From a checkpoint of a small mixture-of-experts model trained on Wikipedia: width 256, a shared expert of 128 neurons.
Below are experts of layer 10 (counted from 0) of a mixture-of-experts language model. Rows are named router (the router's row for the expert), down (a neuron's output weights, with its number) and show model dimensions 0-255. Each number is 500 + 25 x the weight over its row's rms, rounded and kept within 0 to 999. Numbers have three digits each.
After each expert's rows: "raises" lists some tokens whose logits its average output raises strongly, later layers aside. This comes from a sample of Wikipedia text that the model never trained on.

# expert 19
router:505551521503495453518476494508465542508523483521520538477519496523507538481506516444482467508471483512481564538463503474545499497465523453519500479491557518502511529448481450495467488477503494502509493480508474509497457520498537502557516501483504477491475521519503469523491504470480511498523523497502466538510521476544494472503512498510513483530493518512519519496536496478501514523530489520485487528484490473516533466492512514483527482499491506539499504528522508483460434483531458477454486489521461507499517484502453493484516555473475507482468498476475484464491460473504539496497484536480483463466509504517519551518531494524530534461473485501498507475457544520511505465478482500458491513518514515508541507510439540503525538541499526496538527516518468534497532478525472
down0:516475535536550445528524490487454552527527525528523519479492503481466524539529514478528489508506490504473499493561508467492462541540511463480531483474493492508507479517480511515531507525551473479510445473497463494519490486466483458448489513470512543457515498461466521518495537498530523527545510496493526530521470485466457478513474480517503518497450509517483496496528487495481514498515501491537491478464486554552514470477482485503509503519497485490491514497486522539571524515557499528478483513506511490481498513515476483464518493517530481467502455498524541487514490505442499523510522528525484477477495474482471509492448513555502495499524523473494489494479477489538519507526532492535522496504478491502518511512513500469507511497505499467446500528443475509470495519504519
down1:506527521504525474489502494516524529513497508495446485509524504485478527513456527484497474517520526523512500488484515513494493481484461494518491497516494483514465539534478490485481458502503496471536482580464519556476527503492553520470512543523464513537478514496478462534505495533512524470537488494482495448563487483507501509498493474516470536508489476515493482500520507501475457491513545501518508463502529478489533471493512494487555458515496447472481506511520504478508538518520475484523533483506515458549495496517480496504486485504448474491492492521543522536488499508491501559508467456491525524476466557525553487480453497521482479489472443474491495494488512502511520532535470534526515513496518471500460511496525481450576494493472515524482492488498481511492462478504469
raises: "\n\n", "S", "E", "R", "\n", "H"

# expert 17
router:508503439468473518480523512503559513474434499538498497519510518486466506455509539469529474513490458494516472526506468535488476523526504516521482512520483523572480515497512493478514494524513488526521538490517542487507498492454519456533504463483484523482515502473553477534495499472506513490529508468507494503513487526496517503479514523465474486467458528515511526544469532481483517504487471511540470449486479525473513500516503477470510503510491498464497492517468476513483529473487507498469521464516500548504490519488492505494517548502492502512502448561486455563483527453547480459497468477507468529484451483546488514490506544505483489534513505489494479550501489498524541499491522479491520527500511511542483520485499479517510507508470499499496425521455528536501512522509495
down0:533515464564570542526508510500496506527457496507488541519476533526548507470491516504530488531525488519511487487486489523506484471503467500513517482486522472529429537536468489485514495544462510512512493487503498496476508453506509483541494512509495497497528459538559519508527528501514502495488543493508463513473522498517563495479509487493526495499464526535501520538472507497451492525511512486499505524473494493473506527496475495536414488504535503556460505445486504470530467494536510499509512504502448556543526483505475488536471487501473510462517482504477532536480497465486465478513501498458511494497501503517500515479468503493522476526492513508467492491477500535481489483491479482525486488517451536491534500499475515528478555472511508539541516512495498513520473468470507
down1:496486506542508509501484453489488515517516487515520533507462564543515526486533498508508464481499505508469521475503518510500510545462490510537527502500492503461482505527556495518489544503446480518461527484524494499497459474552462502475492528489512492573487508524495483508481552531532516459478474500491506478543445498508441468456490465496489483441501550518464471498469521466497513507504515521480494438522506464532527545488515531498515538507460506529504511465490526480493479530489521490478469507493545512502501499515493512515489485516466549472512492470535499506496520500560512503481478465511486518451502494521490532483541472487514472478481521508482490467529511471468510526538501521488458526453509536511480536527491481502515509462507515504471507528486484500476483498504501
raises: "as ", "or ", "ey "

# expert 3
router:544487503497481489516522512462462450552462510503460547523526521511535479514514473535522483489508461505506470476484445510491507533502540523507517499478499515501485475507472499506494465542482534507468541505492526516507453492508523474499530502499504489496498513514492493578495519512516531471469465514475490514476535485450479470475547509543486497510474447503490472451494512464512510507518474472471502575540488483519497506480467460501492477512499522506501491490551536519518550508496521469512498511507526529506519476555482468532481548457495519465517473526452471471487484475474490518523494524477483511460494519513483485490491468533506446477499493477488495461516545497490525486476512514501522517506507525477487530538481494530508528482511512539499494472473514475525529555506488
down0:533508524479500484506515504503512502443505491506520508531516498550474496507548518543550485526505467543467465515523528513535503493443496512525521530554556491498486520464508528541473504509496459511497457477497529503524494486481520507485477507521458474514529485480522464519463531508447527524509567533505505459508510497524498494490529479488507531521480479528473523475490521482526504476516487525418485489518507514553449490508481512482482503477530542506529474501469499501505490516526517484480501513525494479503505462476530476497485461482496484464494493481500481498512468511465503524490537505473508527521522532517517511565513509506510490496531440525495510500510474529507494477544537507480459477527495538522534442443460524492542518534495503485482514509485530511498481520489519
down1:494468483509455508504536504482477470467466481515513525470466510559491472500491504504502494483535506501513575462490549477484496509471470496492500485492468495506475514512534496466419483479446499523484488489487509547501520473478504470511501519490509505484498522488537500513519491531509466445453484516481529495511475505492490466501525480455522487513514528536509502510429498496526468507501497484527515472477525503535489487452510532494499540506497487517507446507518487509491522480480483494440504501499530512491530467506496519503455484469567480494515492523526487484463487530484503512502503504434474517503510483517490487483515530503467487501481571408477507476554479489472501488524502487528498478525496466485487502490505544523526543528483485487481486456487480518496535515513476
raises: "er", "s ", "er ", "s"

# expert 26
router:507477483503483450511529468525477513467482474532463497480527512519519502497506515532487512473510466525502453538522538517542482483507453504484514480528530531525505450515494491465505485476436521481512547530513510498545476477515486505511487522455525500539474501502497498481507481446501516494514483492472449490523493515507496487520474526535489506516505538516440523513461536502476491508544507459524524505489491531533513499469481534504509466514482491473537517525456531522499488494528498485485508494530521479538535475534523495510488479473484445516505486517523539497506465487487469461463525512508499527541463489543504527498512481530497524485497485473483470484516526476512526472489517492464492504486518532512451494511493571485518522502554506517516494487462450514518507463568451
down0:499499497481498464522480536473493530489505513458506494462464498508515537524505527488461466510460556480526470512466505505516489489524506500539500509458513474486470499528476478482476535474483482518491455497486511476459537463503530505471469514486487526516491461499493516505457522543481488508549494515533472529497481520463449472470505478492566559471458525514531514509491502498496534490470511498518477523472503481534501521485536508471467478480510528490460496478467492502569496518510486504524525494492509491492487475545485502520548527505495529561511535532534497504501526482521459491516487467497508449531466520486491500523476487533520537491498503469503443479495500487465505486494479439496508480497491486491485449496462525504524485559502527527510482542493492463464541525494498
down1:515479441515537515532532448500503509490514511488554461495470497451510525528513520482489497502508494529477505516504451520504481494505503507457524490492491530458485487450494519521481481490494513510507465460481532545502482522520534462492517506500473482518522559501515473507437552477452513466521515486521464503500503460511515524521467507517514521463499468515507469521498502480535521487492545460482531458529500518494527506476469516466497511547496497549521514508512488471500471496511509440476489518520542531522509476557451481503507497532538487522553479491526546506436487465502481451477509532490462521537471476511486463465485478473515490482529498484494507506458496485536483517517489514523495494523508482495511521531541496519500464481475523520536481507467508503509491500520481
raises: "0", "7", ":", "9", ": ", "8"

# expert 32
router:515501482466511493483481470511532508513484497500518467541499497477523497518504499511523535489535534467498497495533486538496442484503503496509469543444472466470501514502507534462497493486479490521484492509503532524511494476528500493442500488504480437513492478520496481534501488554462519502500499482463552461462488446519511458507470489522483459520529522477497493489505510505539475471462519536527532518577523493519509449485470523529490533488463472550502506489496479504445531520495475536546471519505491522494488543535489495499466468543536495497485499517560503490549504544432441475496523499505493540509497503496477491488509518511478496509489509478511499513493476474507522512537498532489511502534532462485530488537531488498539501469499478516465481463493493521506510510475506
down0:478504533511507523455450482430460522526509496485479502499517514491510536505509517477534503500525493479557503498497541506496497504472494486476499522474524508521503518461542474534546472524518520494524449502539541505470508492498515458439513511526489487535488431501483445491499547508478529465444479486529494522476459479471528466517508512519482501490492520489510517512478514488526497518517497504478545531493538521467500501516494515458491494518543534449484471532482474516452493491507555528488483518491498556538483551515518503506504496491510517494516503541523503507497546486471562504456499500484486533510512491464464507498496476523517454507467494508525482498472495517485493510464517456531506533522496492545497523499480499511517502448475482511501498477477496528520512514456457
down1:458516475503501461523483482474549511483478530529524538516517524467460502545540517474518481511508511484478514487487538515514487522492468498504512506502487506463496484509478494527486538472488518549515507510488481470502470500548503482518562471496465497503484467534482511484454493480495475542486576507477507547513473570537494488473502473455486497495504498484513519504500452541491544490514497494517475533513534503539507509453470511474484498471480481509540456495451504515509523487506542552468504545499447574495508496492532499471491509516490521472494489474527507501488486503528502468523428524512527505520512514456509540497484489487551490470545484498493489484515481467452501480462503496471519493493469471502521501505472494486498513495508512475500501520481528484493440520507507
raises: ", ", ". ", "-", "\n", "\n\n", ": "

# expert 39
router:452492482487481526497507466464424507532533488531494534521507528488538494550512490487494502421495477501444515473517518468493516467508486504495503484471503476509496485515517464525493482529492479493509528475511515517510531458541523497507524539515539507496532479483458499461523503525517504502511468553540492516483517517457479510502499456527546509505490484480508493496501542512489500508451536514499521519460487491496528511501476466511494474511498525449461517561481468522522535524461496485490501509564495466478489469492479520520476503529525477507545516505513552516504515508529503509475488561484501476480469500529502461480498540515543461490469487467482510515517553520474465525507467470520486505489464477509564486458483476506472492500487490529499514472503517498504489484486529
down0:510503507500465503515468511500525486492489526440504517473522509451504498550484501498490496495541521504454529534528499546501506484510489507526497530504536515483470545491507505499505494497496468505438481500486526500541476477483533479480465483474525536543499488508508529513502508476519521463503459500519533572463490538532500489520529504506492507476543503551482500475512528526494477502557508522501499520481495506512490500510502507519494556488530486491506513495560477489482494443513511468560485495490530502513517486508460513498542472469478492493482499464519502514557512537493477535529486555482477507537537482539524503473483494527468475471518506519519508486524523522500525432533507472556502491524519503513456521495478505483443504506486471510543478462525463520488489501443512
down1:464479534554492516480501506511490556521493535489507489495479464541558496516525467507464524465534504512462519500499492439517478536484544524476481500544528493519503468469503476496499487498525517466504459508500460562518528500515536497561514526505502537483520507516527492518498556477487492478494484499489478471515526514521494511516469524496534503541494510482479497523495477488492508506510467516507494472543465519507538497534464568545504521481478507534505494548475493495489558502480513506518533489529505469503508545507494502517536478474507497526507469545476544471526484507517506506494518515519496480496523490527491489478530514516481495523546431554510536478499491500491508490459486518464505509491497512483480475464535488564458507474509482516497514515442512464539492508498490
raises: "with ", "in ", "for ", "and ", "to ", "from "

# expert 21
router:505530502509452483523467517529511533495524497522481475469490522560519482448523473479511477520526494517486506527492513494535527509535473500498512453488550491484516467508497505534489496503507514496522495510484448537534495533483487493502523493459489500501499509506528501513513489496521512433543494458497505530521482493495480470530504529487497508479507455550483495526493513421500496484529481567509532509482498485509457468477511497484552480456485524490472485501506526511489531475492516497525468506486485501545512499538496464496527525493467477507465513505533490468450492448429503455535504529483491468519506489474485494500504462496571516505490469487453474511532501501499493469493493526484507486485456524459533496517486504502489545524536501507523542508497480491457516524562481
down0:526567530516486499503520500499498484493532462488524515521506499521463505498513490483503529489531497504482568487505519440511522528500560460525498468496538523495491489501507501522534475456507505521496520521522480482480489494512489510487519530523494520501526480469508529532494503512503478517515563479499529531461481527490475523456483500474548496522480488479488530518558529498516494467516505490498506495439534525517476481477528503493518505470477447445523526498523493456484487466479535550534491454480497507465494521517485493511527480530512542521445475499516502457486514512452519507461491501505447471511508531495489465437516479518483497489473497506465557498435484498520541521532510515493521515522517516501511524545549523465502508504485512493472480525464522522501497501486489
down1:489496495491479508510462528464493527486515482492524467521470522499501507503524480479483527494495521487514517537503471497484509538513481501444490533500504522513530452502482497486481486530509526506467478508526470509495503521461539523460447471503515483513523539545497479501524448528469486500508523535460473541506467487530444471516541482517498488525535477498467491482467473487513510468527549513486481483500470501490543452511481475472512520543466480491542489510511493497508461536493450504425516478495502497484521524447482495518489501530512503460498508514515561535539516479423524521461488483472524495477475531479483546512529514497517466467441522496482518490540480480487456513508476481522464497518535502523492483500506517484502465465481505528496527524481475504524488506502536
raises: "- ", "| ", "=="

# expert 7
router:509495522504516495471494497532507467505490487510508451535474471563541504462477509505534488476527559465485555489462470520449470487513557505480541487507516481483474499493486545507457500478542498480486454487505509546509535508527462490507511475498494488469478514514502505468482551523464512481495494456491517489519527508526489510477454505490489496501492525507523497523528510541501497515494500445471530489513472498488491489479470533514463480518516499509465527482514474498532474491471438520497506507459485498504509506524556490511490505503522520475482489496540493477519478529492512488467453536454514491528490502514473504527488497463471509469546519519506505478542505498531542476494491480529536477494453490471505534536530519473508506507571486505512561528496509481505498458561494
down0:521488495489459503488515538505493502508449519468555528534519464530504491482529461486514461524459457491511489509508504537520527561514496491484522503487487496504477521492506505527529475493502541479534503514516487531505537517479538478494458501524420507486513492491507488438481456521521534522505488493513523506528528486531506481504487466434472493480525472500502519513532473468466497461550523494513475560545489485527496533508487495516491493520528486479468513490506495487509448470516508492490444471534440473493461508527520530506528551482504470478508495528476522463467516533492464558518532487503494468521499502495464524522503514514515480502489458465476510482453488464504485487488496519524496477486483476518463481488473541495504500470467511477499503486460533521497489539505497
down1:498454509526542514507515525515530495531538476485490466484503505481500494482497520470539566521457515455523506479481506474476491496496527528528512507499480501491484472529488493512456550511498559537477473521485482477504481471496545527489471495495506533509522530533509500510477456490524509476483463475519510500542494522522507492528483503495476462451512444481502475500518476454488495485515479513480503572503508527475507427548519490494545504506478510494464469467537481472502516488485492484491537534488467482493502493508496487476496500506480550492479485483492470519487468559485495523505501461478520444506507497516491509496422521507520472465458487492491537542503526483508553453492505460516497486490527481493549524547494493525492557497493496495515483489495492510467491545500501
raises: ", ", ". ", ".", "/", "\n\n", "-"

# expert 38
router:537524526423507487461512482476537530517523504522492514473506449484533472474487489543457472501503477518534465496508533502506477503491477561538504497471524543517506529506485506537506472494512505499465482489461513532518483513480485489493484485510507510539518508522508527499507497475528502462486483522505469498515526534517483497477517496475503543501501530516456539516518528516484496486496484457488485478579501489515510496537527474519460501477521502546466472470495466500486523468474491523523470475554492467515497513503488519533452458480515467495526540493476492545506463533520498493550500533467520491504527496489510489459490507441486481499512457480521525535540469490469495515483529554493514453514528509474480498473519455504494485460505467460506476499490528512493462496458489
down0:513465501531480532485493541496451498493497523453540513476509517536508517481532518524508545499528503518491501491487502483505482469477476505507525494551548497431494495496500494492534520527498476564503514516504481492456488505476500528566466486511505463447519495525483515490473470500515493482525458491477455526489486474516482536524557512531439503500504469582516530491511508492506519487515497536485507520506518493473487512499492507500456491494477510499507488460506486534481505481499503528480429494486549471519493495466484487523482539434483531474531529530520451488482486509505458527500491492558495478526547489481499489489523491497478493503482535470531461519509488466542472520483507512485489554500476505493486503481457501476461490519526498488497487497457454503498506502533510
down1:517445529522525525511510482479500477477464518496524504506493537490465521532522530528492512500533507475457467465481526478505514500468475491541496479523508526532524511523478485459531513500476469508478510495455482473507456513495490518511523492502520492521523489499507506502581485472524481535557460465490523462508529479531447483500558494524543512497489524444494511508491494446501497511517520508505541477459476499495501511491467538479508522483515499486500523505485511492505507496489506487502510486465487519461496485478495456489510496495494484458521488515475449499486500523459471516486482493557469490510504542472487483565476508515522537498525502471501539491517550501451469519504499520465533456536525527484537465519491533469489511498486556537471508470511532537535488542468493
raises: "The ", "A ", "It ", "In "

# expert 37
router:473464540507526455528513493531547515471540508536530547532449498501463505478514488522465495503516499483535558523474536496523498487469572481450505467516463561489485504466507542502511488492498479513531516504479510456505478469511524499522474497533451518481500530495466479507487519515529527505480477497488501512519453440507508463483523509466505484503514525513480472499457499496498503472465539517482487545464508467554477552501530501504483495519495479482480519489481525525460500557487472487477501482550476524472508492490484514502520521502492545510542481515514510484509500524530515500549527485505495506492506490497490484461505504487446503545498485509483519489462514517481471489518507547524539500482499501502465527503450510476483467520466479525538512489522513504494518470494447
down0:488507496475523496489535445484495536485473475537488475458503489485491492479503483524517512513486461547520471503517503523462502499543477499529481525502438474472480502496493515514465486476504450517521489549506525493510518494504516494520538513489510524520485531500483477507542491485504487498438549467483526488493519509537479492510498499510487494514554496460493513456529510487497518489536481501502523437487515438447475510522552487486455548536518454466510481451504542530509499537514479531494480487490496510519487494512481505535450532492473486541560526519506474505517504517504478532531499509534541483501480459457497533466491520467501495540508469500533505476480516527474520456498526528526509485501467463498506486443479509484487490501485470519526501532508542484495468482508541
down1:521500494469512478515479484485508439463460490512496463507498481494484487535512491460523502512572502505542494552536537525528516509511508468474480520489473523482485555541487454475463513474469491528513479474504551510513494501506471438475499510472508490501521483519499511480530489490481493498482526508494481498528531491493504490487455519501476489521531504487497528498521487521525460528522569515522498514507492453513493487499528474455518502453484484488498479471563486482570510503478502508480510525489478569491544461478544489500495483515467523512531482493536511496470531498535537498501533487524467503476521542540534478469527484493483465482487468485519477516463515480473482488522505492538486531468483481532522540526514468517470488472453501516463525511522489518471497514498532
raises: "el", ". ", "ally", "ely", "ated "

# expert 22
router:485472481534486466473527480483493523513470521476479520534508539452526501485497459485496545529521495453461455520474491556518532481491444550472530509515494516528486497501489511519523484546484497534460519490506504518505534503499486468501513530518497538549521473508539471487518487497466514522503484540534432478511499523515468470505554474478482472507509562441486522505488474468485484516457535463513480501471467531497517505528466510498468533485483466453499508547523511469487447522486496459483499472482519502516483534525522506503537531457525501527544535506527521479517527521477504517502553503513488506507496485466495510498515475506454480484503460494524495474473512470505471480537490484496492528514549502522477471518520501504492519502475497508501491512537483529477499496493466
down0:565490484507491504480489510501468470492530488499509529460474466566506479491517514510478502513483478494530513501522459493471480460523530517484532495502492456528501555511525480505502509495493515504518490536474509485549487513454496468483477494435487558475472483455523503470500431516478534536511491483528484466493498459505477496496498478520517510490517477435480516501498487516491499440552540502511505481566512460494485509473463489518485514482481547502495507449521496533484509522530491517496492479487446498507479474482525509537502488468544504480479544539514511510491514583479515491469501493493533514444534486438527523521505501477518504515496518489490497466511525506484507486530515458474517478515500505496508464527531479491498497531510526470514499480488468493481501509489464
down1:531502502468526480518462499514521442505480488494499531496506498535503508525490518509503540499467510507502495485481517487497507539437580525456449482476523481511461491512473460481492503465478513517492542471566520471483505476513460542498473494507518491475490466435531509492577513506522538492473507517516493511513479462517488467499533474487490500536520521465505462519536525514504493535482491493521495532502510460530466495513495494487526490506505456490548507501479522485520497476485510480477504464488528466502469493504493538485475527487469567488499472522511509468520508488506483507506524507504499441451480474479515478510505512469443543477504511532489499504524488542506470501498519496516525475528511485496531525487476473523505470516523477522507473537470460454533489499456542
raises: "for ", "later ", "194", "N", "of "

# expert 28
router:482483505496534521450490519431503462524493501432482471547510493474496468531507524509489514487525511512432517460490485473482523512502507477506514510527490456487524519452500484543510542517528476503485502467491518540472506525474469487500501528499513525549537456486509523471509528468497515514442524528524497532492519518451474535469499426483514535519511493493493565495522506537469524502490499542483490478499515463469496540514494508491491511520508487493558518508514507463533500495501500450511501488480471488504522515459481532497480500524477517519512516490501473505541547547534519520530480496469519497498497519477487457513486503488513502516524503518519519506493522508495454471477504452530532482482476492506467470458513485506457506494494463457476514528496480486530488512452532
down0:476481510483553522532487499448469562514517498485534500477542507502499494467518506463515479511492507462493520444516499506519514470527531457514525489468475493508542480484484498511505471475488496482484526525532543526513499497493501471481462479476477504511479492491499535503516525520492488504498474558509483522473485498546555522459531514510499524498536498498476470485505516521517514465509486505463523475499492462528508504462517498492493550503482453451492528480472482509521522554492463494499485503504539557500481515465519515525467475544528515543469528515523522523522522476499491464501492419492489502527510501490500492516529486531481510537477491522473519511502564459488531451482508579504521531493456518500540514462515493508527485480553511493517473500478478512507482494512509
down1:504511515496476471499488519444459473511520489531512449464501499492527507475496513465537507492467519442529492475508537506522465500443485539527493482506506487523544514499526530515507484529470516461494539504543503515452504490534459501476487513520480456447524466510488481563469514551499480515452475476507511509500506534508489485528482475457551520454505491493506513467487483489511506465478516531530517483485503490523504485517487514507493501472553527515536537445496555505496488492483484460500505506482508504468528519503501472527518499541493502487562536504486502500490518506499513505518522477480504475502493493510470481490516493476439465487451472496549517474534515530487569488502466484559528522512496516506527449480504465478495519498509503498505521517506512521530519504458492
raises: "is ", "in ", "as "

# expert 2
router:519537458493484510523504493543524507499511544511536526512493535478484519498485461504469456481511497441515466523511531486486501498498475512516543452480528532528501525487485500518484474470485498459499492508457509473501459487483500492528503491500495509500527523520499509550509496477474517531515516466489504518514493487531506523518516510489497478485511469501474461508436511458521497522521530448508492524460479548504505466518501497510477500468475499504550448480519479444487461502492488545502515499497536467530540480522536468493516491495494480492539481519475526482513468447462497483532480534464465528548493488552509519439515527490487498513481503517489513483529539488468503470477499497487520477477524479532526492482553511500476492520512543549561456504534495492513497478542459
down0:501497492512416528502542473429474497476522474498502478532534517520472491458460498432534520489463498532485499451531533522477495513547533482527516495563520525495459507515537526492529497494466558472470552521521507533512508520537463477487492499478517478489465501495507501455458501509491509502524522487493539451493460478519450497472508503496459483462527478509486537489492498484507512468505536529508466462502466491514533499502506492512522537490499528476493541505539501535487453493505449501505498500481511483472509537512468500479516524479507501462532505461506480503507482516487522536473467487489492505508517504480512519523521531493491452505505513489485495481519576482519498489499468502497508473537476480518492516500555531495508524504503479511502536505496531484499484505523543
down1:522508472481510510491517470466537502496476482476540529488520498506520513459527474526501481488470504515482514467503485489535502473492555476524458501511477495461460558435528491473525514500524511515522480529543528509465493497478467518468486497485483554525511489520480447459432462474517545489518492493478570486480527518480517473485488486506488490524486546523520540526529484485435522482520503511516492486481467444504481498497468469478507496491504513509528536527476492471496498535525493483544502514463485512486517497520499504495489493474480511514497513508508514539515473501538485497554488501514484490515554514509520553489442488504522470481462533450488505484480458510475524485533460530522512509555511515489488527516446509505495506505480486479465516512509516482494457518499496
raises: " ", "— ", "n"

# expert 18
router:481476488510458496441528487510465497537463481464504555510509524521527521539461492536514473471525489548484485524483497471472539507513491498490494495563508479524483463501482494545516509486493495425508489474506488498472508519474482489548503481501511527532461497491493525480515517475497509502509473504516513515553488482526484498480530473486534531510483489487545484512496519504498512512505517438520501458475475489474499534514493508475500504489487483473523457480547457513536506478494510458479479505458498484515528469512514456486535516463458503526514489505494535543510516494529527530479475494492511502477477522561490468509485513505517478510558499524529528483492545518549472481498537523553521474445476505491468510471523486541458486500529485511487537519481524478513472462503536
down0:509499480510441492497481528451482501494537509489492525501472499501474523487482482488510496534527495448508517470441477532514481548476545482479443510534515509483499466527528461506461523534464513534517492510505514528478483495517506517548470533485509498516545557531503510508486477499521515516501470491484490484546486524469468514512533493546544524505509492486541495497504498472515448476499495501531527557486555526472534505489532530466496536505542459517494492463529489516496522513498530486514490532470492526445521482547499503499492485494527471511510494500526521523504459526477509507471513510541507481515495500467469527510537494515527506502520472484506511469513459511432505504499496513489530478526505476481540489484540487531465530497498501475559546500515451477500534487479534
down1:503489489507529511479504484504494487511453533533507505508498476491490480518508499524488530504495510482520484524518526523476492497500508501471476497471510496500538533511526475522536476492500507538490545524530499457452518462494473442431507533498499532509480465466460500486472503489502487489505526468537521525536477463491478500470464506514514476480484441472498536539493510545544483511524512500489466545518507488493516458540497444498422508520506523492553471434486480467486505493516509456542509531539510512477466527552509533509478537517499461447486547542497496499533492479479496499510512499502489499485522489481480498506492506467515465523516481482510486503490500493490542491503446481524485508522539495491545495490519507501480466488526521505472484477580491529541481521499504
raises: "and ", "& ", "("

# expert 24
router:551508474527539564524513517493534464494491509476502511457515478504487526490523515487496492519478514514526475488510467530453483528478520493536484568476496521469486515492517503463509533487504508507503500543550468482494524516486501531479498510501502486455518501478546512482451530530502434484518532464538488491492554503477520506530461520475469494486513467528487480528518466483521480476497447503510490459515550499505489471452522455476507497522493506491496505479471508528490484508493510524462512503465504492481493477457552476480459492505530463461495471508485477517486479480455506480527514491543502512490501540473523477507501461504503483499513531488470480489484449526478520514504483474464467509498475522536530525555514527511564488487496506536509527504462544532471504486483523
down0:489568522532477500516500514484493467498497536486489441486491506477555457480483494503545487492453524504479529514473503527509499497495521500473476496495496481483518549482480460507477530518519467492516500482488509486500473556519539513471536459489480450537508502479474530494463484502494506549540503483507490476482530471529483517477534515531496509470464542528499467471478487488474487498493457480496497535524494473506482482481531512495476513515545498517490520469519524499480462498467485482511514509525458526504472469500516488526516476509492518477517523471469539564503543519451480501536461482506474497452487482479515490508501502494464485444537461477500480529512482480481503505508523482532525492508506484510516538499545545521492491568495492532512520487531525522548488516522427
down1:439500483492523547489480531506455487487500482505474509461488514494483499512470488517526490505490520488508531487474506502485489444510506500529540483509496482511465484457507458515527482510484521472469492487488438475487507489485505517501503508476522524452505432495479511450489528487503484458500515475480546478482506552464496514484500487502559511500488482509464506543501537518524494495514496487523510469474506491428470549499485545493488482502551477521502524462459514499508490496482523510502491486489482560462528444480500480529470509485492506508561511482482492544492506493547510477505529512470503475483548446517516541480492498494441512469514486502508502503461498508501457468496536495475501476512501511522482479527478504478555502495500520515473468446491512520493542483530440
raises: "201", "1", "200", "all ", "B"

# expert 11
router:474516520464492542489500515480471527513486492471488501484503527499534505521504510514474475488517475552472513521507540480494497487514491483491536514537530508507507492523488507498504469495488506461570481503487521440498531498500484505500505528513519491503480508512489515500501468511466505502542482469475506545513507514514463482495482501527515474501485500521482495501487534546475484505514484498527505459534492484512461511498500523531498509436494466498464509502481534531487498432552489498496482482487574483542531458527523468446535521476467488499474523515459516532544504513510498480463458517487549452494502497486435495496500536524495498499509503455495527536525541513481491485491547498559488483476507518449474502470524509493487499540562482522480531536483457514525522444493511
down0:502472452518512537504495498482501534525562510503537496500479550518483497489526517517551476489536564512459461544534522486494507474451532461515501509522486492492479498441540518486493498524488525482458482532498493507466521525465528554512514505498542509474497502537511469490476500498504526505489523512552515547533522527497506497496555480507503536525481498492477469456474457512529509466514523479516491454474459529482482514460467491471525500490493535526491528515480487492492504500498481474550532491477471456493490533493503499503526488513457517553519538472527548499498498499550501499496494468521508490512518495516504482450494474499535480487476490457496497480509504558503478491524506505464495522484499486479471497492467495512537503459500498481527473471484477480491509491556444
down1:473483455496503503513496542523499507506500485471469548521511490497486495462459513574509485514482500506514494514479544475560533473550472520496472488467541477476543452477501473524435487467481519458468504490465458498503531501523523494511561534505526490500511519485523476470486459489486484521488483557504491511526493508508513556486496497557471522509522501477462448534538508533533492514488512511501511480515499524530504507506494466505530488488482450489503498496488477518509460451483515509457489507499523524544529522499472483443508514502520547513509524488518490517491498483495544540515491512524514491508522491512506459456515495519499462508492465556527494528539485494513493489494515495452502488541505477506518531493526461517500482509504468546478525541511537491484474510514482
raises: "to ", "and ", "origin"

# expert 4
router:494524518501504478534493475505506490498561466493491499461536505465490474505478503488495485496523504451498503516533503522513486492590511487493485509506482472481471538543495522538467488490477536527515515535525576480495532436493462514502520493495557495457461550516513491519514480461464500510526548530489465479473468492498521490519506491503509451504519491515479494468454493507515499504508507507478521529499524496470510468491507498490471497494494518519491487506536526496502543514463506487509526514473507471460427520511533535477480498508506531477466553504506471499533528482506499494471548508473509456459501522490504508522493487508505489462463473488529514503492511484482510510475443552517494488549537480486465497505453560514518484512468537518506443490481493507508494504491482
down0:475496518494505485472523510514476487500481486516497546482485492484496530486491453531453491523477519481494496560494538491531535484500506546481488481546498537520494504505507484478505494524494513482448462494503492533486473461535515444518501517508508484534516498521534513471467515496475505470461481499476521478498476471526516538531511483495489516459522451490513464472537506481518533474547561521507500495515499475497488476540481504518500497555502498504538524511495496548499527500480526493489488502485518531485538490506481479548455505452451457494482463477510485454481507553462497542478462493486469523528499498527476514475538452498481492444489480428474489456521446480483483534489507499484518484505538494504524497501518500485540499523482534491499479470459486522492475520480529
down1:555508564517542468511519475473526532530475454467515476464502488511517502507500525497457496494535484525492497529457515511492491490509513476536513503493504515461534492502458506483472461510504477490487483462506552520535512539465515483530470503540477507503505498507469516489477497494484511497494479484479500466473484449534537501509495546526488488506462531516532521464503511449518509499484497495570506509443484518529523449464491507536466497517514501507493552521519495486485504491508524513488463512481524477510498497493534506459473461479493502536507504512551513506497464513516535496539483505513529458519483466516440501456491462488510492523508512511491513475511527498478450485535487455514521511519545513450482459476489450458488478527500499501541533509457511496523508466532511
raises: "med", "n", "(", "ed", "p", "l"